Below are experts of layer 2 (counted from 0) of a mixture-of-experts language model. Rows are named router (the router's row for the expert), up (a neuron's input weights, with its number), down (a neuron's output weights, with its number) and show model dimensions 0-255. Each number is 128 + 32 x the weight over its row's rms, rounded and kept within 0 to 255. Numbers have three digits each.
Before each expert's rows: a language model's description of what the expert responds to; "raises" lists some tokens whose logits its average output raises strongly, later layers aside. This comes from a sample of Wikipedia text that the model never trained on.

# expert 40
Foreign name letters
raises: "ane", "ving", "ana", "ma", "amed", "istic"
router:166107113101243132162131105094136114105119143099101075094134193131144179070149145107100107088088150108145130076119137101107117148121125120111104162172143139165119187180150132124089115123143123131148180135107142124148125172172150149082152183102146167145136084090237143096160138099153144175134113157180075148112122151123140192160149095101154129106157113049117159130161137108111022103143121135119092118160040185198110122136129128175082100112156079150205091153080050068123183147117166144120121115110168075108144138092136148142127131117113130168148104103147116147132101164106117095103096124131124061146161116143082176131124150106146126122105124209141117133130187107121094109165114128148111124149174140188139108121085143123154139122105092108100102090133146162078178180111128
up1:043136113164146101125130156122098109150185175133119118072135139093204131170190131162153126162117146145087124090131086161078150136109112116141166177141146117118177140176121152109167072171121148193093080091149126145113233133100127150082124106104103187151154114105090143139071132119113193046083138147175147161159128095142181121145153112095148106147147114146163143116117070065157177117114092130130065105123132138037103108097153118076116151124135114188086152119112114161161134130135132075127117122111117138156137123111149193122090159157177117087158142108115095112119210153087146142131147187157091125145166089124117175115145097114081125175082125106136106119116117120194108101181115149180163066113150123110159146065095164146167124095155142094178138122115147078099101094168149
down1:087130114098183124162100155126087092122132114125135120117117112144129133122101118120135116120083124109140089106146135101091107152065149133146207187088094056120134141146092164166092117155138131195135128137106122150126167159187084095086123102191190104140161091173091171149108114141164139109131174124168108183132084097140206119159110126068151136149100115188067164081188101128176157096124086149062120059067093172156163124108140135076114179117082108158096151072137125057118100120182094145139098119157106087101133130119101192123119160160193104136177150074113105131123136059137162094116124129139144099195159136102137170189122131121138074177095115121119103137108139057138152098174086158135154114141103142143129170142102161139166129140096084112168183143130173076114128092144174

# expert 63
Category and place nouns
raises: " of", " of ", " of L", ";"
router:131126112112164111157142082146217094134072181108149068128153156122128111110147172063133102149080112101186162131122151098112112120140136148112113138116169138184125158140108102134102101152147128194159135073145208123084158125142195148157164117118093106189170136132123102137144133095129136092174153094181115146168131171126140151141146161095146123149146123109165163114132119109169085159055164111058121112118069091151143134145093157106096144135168095135133058224181111102145123151130140081192147101102138088109142115126147138207148127163175119120158201173138169114144085178116130057141096140123138111198125065127152120091105143077146146111101123167072133080106147052110112091169113106120122115159105121168102091122104062108133164122070112103138101114153126201110142165086133
up2:097101101112127120089092107120181116131105129091100158176141164084102097154110095141107108065142128162111119137124167121099155115184132173099142180142112147115096103112179078055170119167174111161086151146126116125085089150108128149158142139142093123145158083118096157100141191096142187103076131122101131136134118169096186154120132082080191206114107101120125219155102132120129129182166199172108104105117128134149195123166121136079108086052105098090087126186115071142095112136069167149164186189091156106117107095123178095125172170123096125157141084132160122170143131129120091159140188125147138140074154146151122153142140094190103108082080150154122092126090173098159085203073117149099119111133152147120114113117080146117108099128069127120099178142099184087104133169115113
down2:171134141146117120103104093077165079123107082113097128144151119116124092153124146104130120084164141133128131112130177177160113123118203152136182113147174163151117073129095145132177155161080095077149119131104167086154111122146117170080178133217117150114159050111146212149123144122138161142157111117076085122084127180129092142139149133198129140180135189096115129125101180210138077172137147190098094152119169142159207152137102143107099125135138136124110075148071084109071149109168056149172130157120130114140124110121116080116141154139117178118134112097145119078068128137049086141166124121173156158117118092142115163124181109137137092097118076120114098138187138127122133112077110129147100081149078185085060080153145100134104139085093117087193113130170104100125110084152109

# expert 2
Mid-word vowel-consonant pieces
raises: "r", "ch", "an", "rin"
router:163102070058169110157167117063169111069104143102143080103169230129135127119123089098140150102116152126182139086100151104087118140120144120143123139125130179153086149187162150149094091143152194117139159101129140134107110169149124173077139151092092155157138081085220118093178173110137096153157083135140145162151105150127123196146102125111149118112188143092091143159144147153127017163142145156100122110144103141165131080081129103170094120107133100158130116157137088110064131142085165113102157131134157095100123148141123143167135107203129157135161151180086132095154098117075148149172144098090124111144113115147122147124169154119156124104107088176148144132096124088052086086210161121088138143146144130194167136119126062064133136107135123108097109152132148193055123131121092
up0:176127091130158102157136142080130122169158111126103149151153155114132068141160131083099152165108104180137119137135138156181146163126118151113116113112210075223133170175113167116136154102099115194116126130123158090118099106144116147149129182120101163158134158162153122097084062137103122165124109156197154133139131129108139131168109094118122150163150154118130121155098112179142092098097128114098135122183104107182043119101137169162113163132125099115105143150110187070074201132118089073150100104155122091158137148121089200166112087187130099131105139181125158051148079152112126152159095125079071159112109083124132158171125106049129165130146131164141151095123096146116102145179099113091013070131073175132172131136175095093137127167150113131127121153105148158119172198137163
down0:127168105103102090154147119155159069100107068107098110117056156113143138160113174084097080149169109111115174178178114096103099155065122122089096094116180074123120130160073134124152149163109102080120092170111132105208116115060101116097166187129150147177077071130163184116127138168158101114077094097161133143129139128166103158138097210173056099122121131161126071110189140122106141137177114133171162115124177194112133132069172123132163102156073123131108127114136131119141129149128095136143110117077168130097058198150138133154136132164149149180118085154133088143111132147175115131031166099104138105177157057082117111159091119124103121119158128164162162132139097075108178134134161105182168200118135155151107113121108140098161151141071157139145110127124115138117115103085114

# expert 62
Adjectives before nouns
raises: "-", " ", " T", " S", " a", "er"
router:119131132087157087150145125151161150110098180107094128134167171118130097096137104067094135107145223124152157119058124123098103134110188116168089169103159152132086169144140117070099108100192174109120109099139192156062114148109122137121176128073125126147184169150145116142163162110177141133113117152166109190150158200132133135115143120132191158102147136109140173088073128099147095156131192153078137070137115131125109083126144135097092094145173096171126074154096135107091154147124159109141119224113132132102165107106107163189153138185186140109170162146128172106116145101095151108174104189141097128168162104157075115106191162115147133144109087178111111117100175079091091138152115122128109109106087145120156149100110095102113065084095113194138089109123161142056120132077071
up1:091137091059122150063128138202146119053166138081145116136145154079176127115145143134086134065151111110130148170163104106093149152047124097134157139099165153090130171156104140124086080106197116145148121150129146150171153126095125097070140155160122158144153096139101159127083104140137147157099130128183169189097111183077168132146150127149181132134144142131112189137151088091146116083077161157129141120130149094091110134115118155124129096113134116101113093107133166125066117122152094162163121184086137097134126083125145129156120083115169177114208108139174140143153130077183115115139126200138052156106166100139117116083079081128139161182080136084066123108102162124145094174144112140158196132116181111118139142109104188128197119095083121101122104046095129204111088114104169
down1:083155151133134154151067163122221105126159097128141153144104088147110155108083124116174181127138114146080092165183092150149134090000172066083055130143110066146148163137149061099160167133113142133112120141091152125156150151149138098089164074152127126104111131127116110111106131114165115117148154099101139099154071153136172163145168177113105113117119142151173135121154111104128176229117119141158107101083115092125102121173104100119141120160128202101115129157127081138092111067075159123060095128095113132096122127109130168155125109118137169103153109086132153095101177151088134133157123166110183148097167104113091102118113141070178090140160156143216132157090159117155150144142100070179103141126141082088102142202154171107162144130147107138124106097124063124133181162080137

# expert 32
Sports and -ic suffixes
raises: "uss", "up", "rib", "ur", "ress", "urb"
router:121080099151195063140110046152192105119147118090146080129170138129129134069181139085142081141124161119122144134107121132084150125095139120103101148109141164116093155193192131117117134165132205161138161130172179130110143136122158180149147096095064157159145086085178128122167154085159138113167130136150156148146144140141120198182167106113153161121153156116180135128103131124144055134082193160112160091133124129141155088149132083190069099109150130154126105136135044085173154170146164116099150137069174130114142099129090117134113132146144114156154172142184150089153125129085140114147118175131110086174188086103120151132084088128165125093084099160148122169130146085115026115170069103136142125149110140159174124132140086085095102100072049115151074110140166117104134146130106
up5:167140158141162092139141081107147117092141119129142114129119124124185107103180120119097165179104133096086189121098124153120119182146111118159124142101183111085142108162134122119161085157100162140112128202182119164093160134106130121112142104191120153161141130084163075138195110138125072116180118108178111140094085078183170174173170087105198132114109143135088120146104079182083133103092145102141106119160153103168151115089144116140096128062146128155150195127113058116155195128095131157100135081125119169083119138102118077115141129082137097143100202133100123153189165095142153118136158105103093061183126106125164171081128131070156142132125129158162139097115080109185068082141085135154135097148129057205116169099155079146113087108094122074169111151074129127164130116188100
down5:161151130133092127076079153133123186156173153130111120131138074129125181129031159148126103185104080061126128060144117076115130138159157154131036194155183177149057122119080123133121169058185148081096117074105066147113143113112128127114096151102100124104124103166109213070086075077128160101123133134088159088143159111091108126085091130136149081170088119103192139133146111155124140176121107176138141087141126110173121133144107089131168113160148186164103117148110089166113130121123103110139084168179069157147119149140098117122085144128091157116109172101112121136108099126146131161107183162103127166138139158136112125125112145079096130090125160173183122111085168118130175170126138106104109194094189097110166184127131196132168113177143127116119188106100144135113129126170152

# expert 25
Name endings and accented letters
raises: "n", "gl", "g", "go", "l", "mer"
router:171114090082194112103110152103107049101069173111164100139111162124151108079173153080087112144112221138118155102112166115157162184099147092133150142134150172173111158139093159152127122162166112151118145140138180114103087104130115157102137165146085146157146144119255119085150133160131089135144101148146064151110114172118174144145146121123084168149164142108072141141092162113127045143121158076089111132130096159151120136126181124158069160088104125131123112202124100035066131144127145090186141132100141088110091116096116171174183116146123106138159137144155149163121095132090129137173102178113094162138153079165091130129111089115149184139130121133113139096160179092117106102176117089148073096130132183156139098087090091158124147066089099165153091149147142151092143161150119
up5:137098126111160078150088112176117154038188154097143143161165146115126133166133110143052132103175084109095129069148139129138166090084101117144156128166085133142126164137153187097122105177122141130142170112137108175158103194106120103057162145107154165113140126107130152097159110142175161170145098162180107127095171129114130116179098091128154169144173166069122155099120177139147155091117117143083096090202129206143161154108107184191107107129159117169083131111091139069133165095141152109062165162156144117054226118176104201114116117123155143066096069141155176124132101104120136149134138121097088116151167118162069075110153138084168167131140122165149139147105154137144118129145073148143163098115110171100134174088117058094108085096122101111128156131155141147155142132150117
down5:111121095147172172151078140102143084144084125153141201077158136155126192130158157136202136130149118138135134128111177141121104117144087150075127076147107084120152121155106103129165055166134154129112120146128117177157154145071067117090071114105177124131100178112165145134149120096060133094139157081067112102146158114161142105176156155065090129093165149123137107198164138132128148163172116121123079176179128122169096100094134142152134087084062151114180118126154071149163124088213085132080137066138133123130100090095074093102132128099177140061140067109138124180108140119156104094136116116121112097065153154123188165131086113108154166104110157140181104164108076100131130145166120138137134149129169143127118127118138115110179157184072113126100074167159107156154118047103074

# expert 7
Prepositions after nouns
raises: " Austria", " Greece", " Denmark"
router:135104081113183104166161070074097139093122153046134064160172172092112149089177140087104119122085150163162105105128109152107144128139167107119129098099106143146105169137136177110085157144149139156125168092163128182138126148152154143095134135103131157186149148131161147093142143105141151160149081153174113168129150122108150159124114082103167158125148098107135118156073130170168094093109107131103133030175063162122121121091145148162052116105137069194211101135082096091133162175109143119179123179110153119095116106093088119136171111180135126154144163137142156132172111146040183126130129150094082087142191109148104134113121131124148187122156101168133149126172142093085088103196097134113125069123129165154126108148089092100129143142093081143130089069144206175089150181116127
up1:105053193091119078148116128174154100179084147166147083102142156160109142148097114110089121153101127137095136132164077136059113112151183129114096130113119117107137158113178114097105157151139133156123076102186133173169111071116079135115121159164119127113129150117142095106216139180208132194131120135125120153096186169064125151063127151111171118161132162130116123061112152134126097154189116144112130192146097132138177101109118153151122120125132104137194146137128110156146070115188180158119193118098141106149165191135119115178097226119092132118128146087108125088115092124101156119096097130131142117126205169140142099116097183221159143091126132136168153149134181102096108155103119084164157134133078150098116156156083179094118158134125109110072128137108081171162095144126072
down1:057066168129095119152128134146140095125168143138158160092126101139155121109120051163099138059107042059130150073195132059130151141141171112153136158059092157109129158166112092091150118151196100160178141129155177198130134081187130147140099125134117147133136134129113155094088127118135133134140175130103138151118101091142178147100129084161145086147145158118084152079128172113091145129132117138161149146180149093175102131121117190177107120116172164126159205139184101127098083132112186104148144143143120098127111138069193141186108094127105127047076149107125134131116127131190093092122093142154126196077141085090085058137145153137056113106106101181116125122172156139145102132054143136140169142161134102103118111167125160114075133127169121137111143174096116182124090132141123

# expert 36
Nouns after "the"
raises: "ly", "ome", "ine"
router:124119117079213080098123111086204121160176101068090107211168148074108138082152157102072101089095187176091164150129140091063162140080155097118104139107174137169044176167135079087114105206167195144116145129157153158093145176112129098135148103134135157141161152128194115155136126106129117120114146104161147183127148126126157116174145133179152108127125152115120161119105094131094069146117169125097133097126109119113126083141176099107074136105137089103155073125126088133085121112151157103143166099101148129125143155093079144208128136151184122137175113173152170147162114139117142079152122158120091136188106108147091156113111157174149118102130102155118103141098146088165111122168161165169087124093105148143171135118086117121124164068093116158154112097084161148103128207078067
up1:102096096139087097124199203113163149157125139104157104140167116087158118086132192141138068100061121129150144169141139154081117141128133148158156129149050151177097166135187136120088145121136126083164142082075140133179135145127131109106113145162074150171101182120146132116158094116110087132151097086107148115151124144134114113169127149095126160194165106133156107154104117044188119118133103149131144120119120165162096159122104116179118195151155125129136120130110142173131129164116181102146090122118098107180066147145149156166167116203103054150123144147104155095147120142179078137084049106108087136141146079165134166143151107175197148125117098126123076138178160133093096117119070175094121164115179102182096117193118142150079181142094072180153130046111122103136078145109128
down1:129180146114139136155077134105164165127072159119052100152145104146066062123132136125122187095166136135094110160211157111112130108061148087087142155112106107147132125137109139114170183156108116131130116164119147147066152164148189079097104174149094099165081120133141153104104130104107088117136151126186123106156131140155156109102135132154118164135095120155204127150153143019120130142161119118102120163179131115177091179115073043170125156124116124169074066173103116170127088171125065138133159168149155121161113165172132127134157038143127073156160158144104108138123156169156114115143079093095150103109136111085146185141145073090135109153166133194091154156116102143122129092110129143138120148120121146130065127196117146083159134161112110182179124146157085101096132193107081

# expert 6
Mid-word syllables after capitals
raises: ".", "ian", "-", "ia", ",", "ie"
router:206111096124178139120196080125149063137139147113130081126147141145144109080136132068153095148128156107136134100099084125096120149112170098118134192170142142135091130168152151123143109141171110167182179126160160164145137148126100185063159165171138143157146100109212154083131135138198117180176125149200099182144081092075143148150164113125125129143133135095133127178133112146121025167147147139105113099146098204102128110096124134195087109135150133133119110133104145045138123177131149139139078117107139037095105121138116153167137134104086101125139138131158181147145143142059142068191122196085101062102114075161132136122156115080130139112097091156119116108150167092109072131197082126126131121124080146139138138070122113115111074110079093119144117120141149152078136103148164
up0:131070110123168123156136148121107099153078124152147074168143151182098114118219166138128104108102145121153127109120129120140121177144164165140108119098140098174133117097137140127140147061100163144139147078131129071135125125146174188130096106125130123162143137125143140134160130097092146187179121165132118090115195093132080177107156104085116193140179126101165119141167097147133039107188105175147141104103142157087130107156156078104124145104122130158149158118107047098137181140096150095069113175115157112107099099108134128166135102087123065158136169135142110081162058174049130116113143114146135093134121150113173180121145158078125133018166094111140137231129042096098081121170090161113141145150130121146109161191114107117115175141150051119167162115132149118162122108133110
down0:111069134151141182081166197126158179084109086147133084115089060125170131149163143084121111134127156099113150155133140131115157174136122164089142117148114156138141177058142156166151179143114099097147097113139136137080175144126109139150206136154136161119163154076109152104135091100118105111154191142168079113106193121093064093065138127181118173146134157140136134105172158069144101170145136169133126104140084199086113128098103165103114064107131137130040166110124128170117087114142196174145129111141193110113166085106127156148133111179098064113128116094097134177086138142164134131104065115124154139195100137135111135115135112087129133136074141141124142129103133094132113064092129134128121168188129082073081124201081178106127164169128108123121162145040128134082106121180125

# expert 38
Consonant pieces in foreign names
raises: "ish", "orn", "ity", "ij", "ann", "ield"
router:159110149130175097110175114094154117107051205133127115120153197079139148114180171137107111122118170118147144099124134094111142144131152104178136148138129150163097137112157144167099143147191120154120156114167158128057109161155121187094134129105135153130167128100212147102145182138203147159131097159151099121169168160125152146149094121104109165115161071022137143140127173149150029143127146119134092100157079121102130114076121137158080108147111067142196064173074099068094131130094150101108140154102125079117125110112131157156136142174150083157141122158117159134141101170145149136162120138120088119088133122171115135075173149071158165107149105226135088150124164091078078084169113140137092102115156126119112169102116054083138101119129115137134120073147196148099143131167134
up1:082088153116130090118165155145138112145092133141106122091123218078123168116165151041086111151051150141207198064116126132118138188094120166156071118144148089184132113140108114115148142118095176104114126155120122132163141101107096129127154121114166214121166124108172155133177128097117186131086170122111126131154164224148148132110142163133127162176179178130098129133146140158155107087087146080144139141130149139125114144126111159115114109127084134155166140143105095148081159143081195085152093114108036208133110157117157176132160056176130095158108111088163072158120127140107132113089132145153151139098076120159124091109155147128153123124142136124161065095130115088105103102128055096098134082109125118129098150113059073082109119071146135128074129128087138138094171120109178
down1:171148153099101127126124129175146145107145113140148112122102162058111170100126122103092122162137190101141176154140095113169103086222115118102104120124139095108096123104164111150117171151076109128156106167147098093148202129125186111187091163127233116107146083125148165097108106135099118162140104130182120088119184118160118154139141123120090148126186167093116135110091151106154123089069186105142112165105094154146108165114127140129153143092109152116090145114066039211088089166098146096090185122164135139125152095072132140117173146153138114155156136088181176125145115098178096058109119129141186114070081093132130049088108144104141138146138152162129110133098119137160119143075117151183140078132138090125072154143137140098164119137111092163061158134142117044117190109161150

# expert 51
Name-initial capital pieces
raises: "ual", "ate", "iac", "ide"
router:151133100087183132127170037119155091144123133147111076138124184147150088077166193125100114102105177097172166132140157108140116204110136082091137141131161116166095197142138172109124100123190121173181145151182165126075132160087138145066133139123134145169177133075197117074158143123149093156131096114179102240132133158082139132150121110144124107078102123099101151162122102161149051124114167156150127099169124158077119108118120125132053105099132111113138078152114089106036181125099145172155120125050194121129061178101142117168167125140135139172162172111141135131135116105120121149178103189120101138168107072164109155081135146130132137140119103144091151135101164099121121136125122153141100127122090147114168161131142114112161100074135087136121153112092150184098106166089098
up0:125154171156157125144160133106169193128070111085110143161158164140101074142092129070112093072156136155155167114108078118100149171081149140119093112148181141129086213183119180137115097125123161092183128147170183180112209059155156134099121107051135117130150136112108119168136144141088148181093117127128110150101167148103109151156069175118209128140118134139124132066125097109122149093058103131131128111178115100104122101164171072100132094155118130080167128105091115146139137134125103142153184148182140166157116153130150146136107168177183150097137207147102134177181148104083193119164096140066159125195066120099133109161140130082124137133136120125096132062120101098141112070163147101083155161101103100105173142130116127077106143123138122164147091118052129154143125121090146
down0:078091132134134150159106146107172124130100110096142171124099129166112164159074122069094160156091162105139138089088158140130136127088199138147145103109182150137178133135119130112070103194173075191067093150111133164114106085085155158146143106126155080134192105072095121145072139117090104102120105099100148177125122161104102129144149136152103089036081154135131094112150106119097159149088184145137129087118095157118131109161168121109131092117125158151160165132157079120115099102143140115114180108166116095119153145197154161181093156165087096087106099084169101096199159126172160162126161103128159149145133133099140092070081153071123165138067128086138123087100151074140185120147126092126162076133142147107191167173117122067142133159080134129115169195221147110176132130139152

# expert 34
Mid-word pieces, titles
raises: "ft", "urs", "ir", "ur"
router:151134133060222098136113145101135092128111209101092018123155167076152113057165127068138121142118158148148132126113162114070144124138154140111116178126151139163110173170134079139083109128132149129150195134118170169161100141116173145162134152084111158147149174122165121165172144131134130100128117135143105207127108098095200118134150131138107097111150087110094185089132116137135085140151162173093104133112070174159142093126125160151066073115156100108145107183156111098071100165155175086170136148111159076132137133104138179203120121178153147179145135101176160147159086156115140091117114114119130096177111081170055100090103128146131109149093096199093126102106138082122106100170132158114081120124104132142185117092119095156143060084107079145132100121163143147116139171121163
up1:126053094045124140103166113069141144164122180130101104080144162092083128098165100137113094137010060121154157096127138142133091129115098165133098161166209124138129109148119123120156117150185135164110136123142162042095126166118153173160072143140143127136115148122182095160122089142164116114100107156169212131159118136053135110144203151203115131165155063121114091125129091150090131141098166153085123103096056186138129165097144165158107128123140102157177129132153143156073106125102102133130117116168142107131140194123104157166107139163113146183125119166111144112136121090160094122116175162123079171119091133095091136119173125075111156135126118151132137166067105112056106115105133089084080068165055109167155133136085121121135137134167159124132120144155137102081136168146112
down1:079145046150091167136161186062118085160134130109070092089133148135105119121142113120098211115146144136079125188186169118164102111130108141145150149140149123160137169117138172141101119121118089113137132186140125098083120154156129137179055109078074091150108102131154115116190074150090134121152158177085121032158156124133071164151171124108103131168159083129110125093140149150134129139072102133117148167130123159104101069102106082099141164146117097128122175108135137127101156099078107147122093075147131142065169112205136145083098113176119148188113137119173089115113101113152141053167104180084129155150111185113164164142137187150113125150167169084112160185130070150172113155105207124088099129149177102123101119136175100163122159149139133069173083127123124122159155113101141

# expert 55
Word-internal suffix pieces
raises: "th", "za", "pen"
router:137091138080205069146145111125103088100124152114125077155196157087144090120157142045107096113124160119143136106104155166099132148130137097108165155154133148140106161191181155119128138140154166141138151132164157196147099097118118126104191174062105157171127123122184129105132147129148143137121141147200072172130089128088175151141130145077175148087169167065073135157071148124146052172142135175096075121191106154164169077107127151150088085120175088128110125173145109057101145165107162111172146138060090074094113126144130129184146120153138089159118148107121164168134128138099159143118076171089130115134176062146111096126120160134158122114119099134126108162129184076146100104197089138149081146170103133142154113096073108101089119131090112172112087130089137131094131186170152
up2:149052146128121077121156110090163116131083169098091071121142191116135082112127178080105097107121131183125122043114129118132131149102202131095151096093170101146125141103169086138126124109127153197088147106085171147120123179095190137136085129147089189158139121176126158118152156127111125104136153180133089146104141098086129142157130134128105131152158074114136207084129139132166107103166116106103100118141127135123128131087149115133121125120119151169212080151075099120099142189093148124112160186120158120047185117145150156204125112200094087092162103167155095162103121093123164078157132163150062116100132149152068139111136176112105087125150125153113110138127110118137152099113181173107156124105111150130152112121057138064169089163134069147176205105120133142149141104213132
down2:124135152093128162078156083150133130079191127156101146135140116152174108193143114120082192115102170080076107124089168118165164116114103137142165212138196086112150134056069150149156175173089132085096099109163157151157146060159135100147163108109131137157190129190147086128085196099146180115094096170150164130084150150134132119112127105130167135128088118123075178108121166138137148108128129120115123054121180118110109153110178152113100123102053084146123129108095126146084123159074138146123099136093107085177178089115110171100110103140173120130105150133148125101142135110151080184119135121170050131200151163195118144085118105123138131192179113079067076097066126108097111090110089162136179063147106122114125096124111144119123144073123147104173132122183135131125112123131118

# expert 24
Common word-internal endings
raises: "ium", "ol", "ia and"
router:171077104073174091160170094151148119130158123138127090123189175107110155065155122068118102088076152119176128105084163101120126167125188123117149144149125122181094154153149118090100147102140128173119149110168160117122092150123171199160158175111105145152149161112220108098189120081170145141142076130172113155138119171077139132134079128153123149128163174068150154128102155118130034197121111103096132107217074122184140135111122132138075132114195117134201078199124114050100152146126147106130142190088132085097113160131131145148140103171103106126178123172144140145141086155106158131137095175092115081109147097167125139117181129118167153083098099168129124163120161098084117146131095086132105140115092147186161126151091097081139117135108100134091115134158147173092150173124119
up2:083154048126137069136167122165085109132158107154152119128171126142104092117058209148120168122099140193132116101159133121124135110144156130088164131135140136147121143132176121112166141136096128202137121065156111128093098164116125177158112151124072095131145060193175159118126122099142149123173128125189105142113130098142170108103157082121057215148177161160113139131135146205161069193196094125110150111127144167127073172063095121113130211151157108131153142118100134064119147090161161056107123169124158123099088147181087131148150121139121067148129120147097089090129102087101127060087113176136126115116143131120158207135106143182138111143166120143102136163140162143117096119187125134111120114095096164179165107175119128088157118134109127075121157099197132087098122141152116
down2:110137108152157104112164102161148157086114097069154126137134152185120113132127116111167070110170136127094183115123145148132089197084079106170119079114060092140091120157062149133146137129128128061187088152119136106143129108085116091087175113116136157134087132084134095116071171184105107166116106078129228121150142134101138127171102143151135113031092134181132145103106074044055147075110173123110139171155128126175064160163151119170134154067183137113101109105154091171199105119124084179151134142110109177103145129121185121161135112170122126119157112114110160090124161180132096168144150130110153103141104141158130074130143073155144151108128164119144083114177129152075166109127152108120152118161140163115110162122091147172170157104144145142119149162094075175144053154148102

# expert 56
Sports biography person words
raises: " and", " ", "'s"
router:158081099083155113186160156077126116133159143113143044124114144166166088122134101114132143133116146112156103066120133127135136196091131098107110115117173164148123135192099142066111082147131131150144179135173172156153106157067119212097148114105099130206178157118178119117122162116144121140172096116198135160142079122100148228125158086138109122109157144091129144116132093151133094145157177139074124105089111163172132128101142133100054108084139168150139155125145147071116143190136183105117097138135111085116117083100141130168141108121093072131180124171138159116153075112061181107142128189058080100181151110098161124038141133136196173146113093156098126112124166068104122132178116118155174076164093164168119130135131099133120113140102063108145103142114161124145104120140138
up5:126100180145128076083146107163164067108089133125097146144083126125106140052092095066134130155134128158166162127140139127125104152138166202115106143130125143096142114116136098144143128174117142086129162140152149110142173050111140145171156160159165109038159056108145065081123148098101130169167120152115148102130120172130140138120180175131111159154055172111108111119079112213165112109144194065116156106106149070153113126157120152120125147109085149125152169133135131119148131141143179192174146061099136137135096091170145110158084153118132076119145183158172084104132165138096120129108135155107161100152099113133104122108096204165163132124069141153119085123123105118086149187143140137154093172157129130171172139090145196149137023112145147138041089089086119148116092106142148
down5:156174185113092165075148133086140146121102131117182106078103152124082139191130112106140050116125080052143120148125158151116143074136138111182118106134086121120131160213108135166079131159165111066177144137167114176121126149176077104167122100124115175164103096139119127139067148160135130104078112111114176130171147126148125165155117190102121166125106132101093126133129156139121101136134078161136167099056120179111061170179093125095174049139045103084143143126081132138079127136161119103120103098142128060126158047142168136196129142112162146091128184085111128133081136111127160137122092158145143133124173142114148105092108117107135146116088154101154181119122113124193218162124097170098154158134121066163153137148149074130158155162123123061116160103163113093108145143145148

# expert 11
Word-final plural endings
raises: "al", " of", " of K", ":", " of H", " of T"
router:118086116099180095102182093125145071104104129083123076157172163108123110087124121101114143139134159137129182090073197160145161183127182081097159151168143134155139197179182104155162057114138148156151150152187163205165094108149146089104140149124148106136152121121188115103116165131134110177174141122162092151105173132120157157127081123087157144096146111067047147151127113159167073151139152121097058110149073138140147075137153134143089072108124089163183101157150110071090154133139147141119143107101116091149098105158093146188145135090125082122184150173087183146139067137128152102143127147098101103127145111102128128149157170110146094090163092160154092171142201065125073147149124109169121140157104111173140134126092095125108102099112144130164097129108146219152118172139086
up1:120112125105147069146130132109126129173119129142142083158143152124094138137184094131098141113153169167129162089081105137094166179089121045155122106133144095114088129158187114077069123150151222080083095138091211140095119143086137179136138089106121165126117132114127117150156136092105100140076152202145108161128129103170137133126122132185104148127130138092094155148041093114102158106126118180074148071171090102099137097153159088108128124128139149140077122142146116122122134157116156082157167132156097128125140152163160160152187042164123121178091165138151113153167144132077125110109106153172118164106137095133124128154144093215132139103154126156144116094164063088181165082170142146140176129103142128117216085162075112063176106081064129096149163151173123162106157107137079
down1:142142148114131116056168142114140099232124097133111092155131144151082171133106113135134113143152104087101137100199074146082143153109118162249187130141087064127149097154184173127117163123126137129126125108094149077124183129093173138119105163180104089124126154094149135134123091153114099150092207125175144055098116103126144111135079101140113150108104142117089163104123139087120119159122091150139133144109138100056170170154097152111152168067091112150128074162134088123131148116107113082090164129140087112111170071109104156075066086114195147179103114138154143140102122077087089100113147121174155096156110078137142120140146109141101138096177159136104150163130080144176141129151191080151136207156158163124116158137151106114103133149135179112051138144132084171197134121149146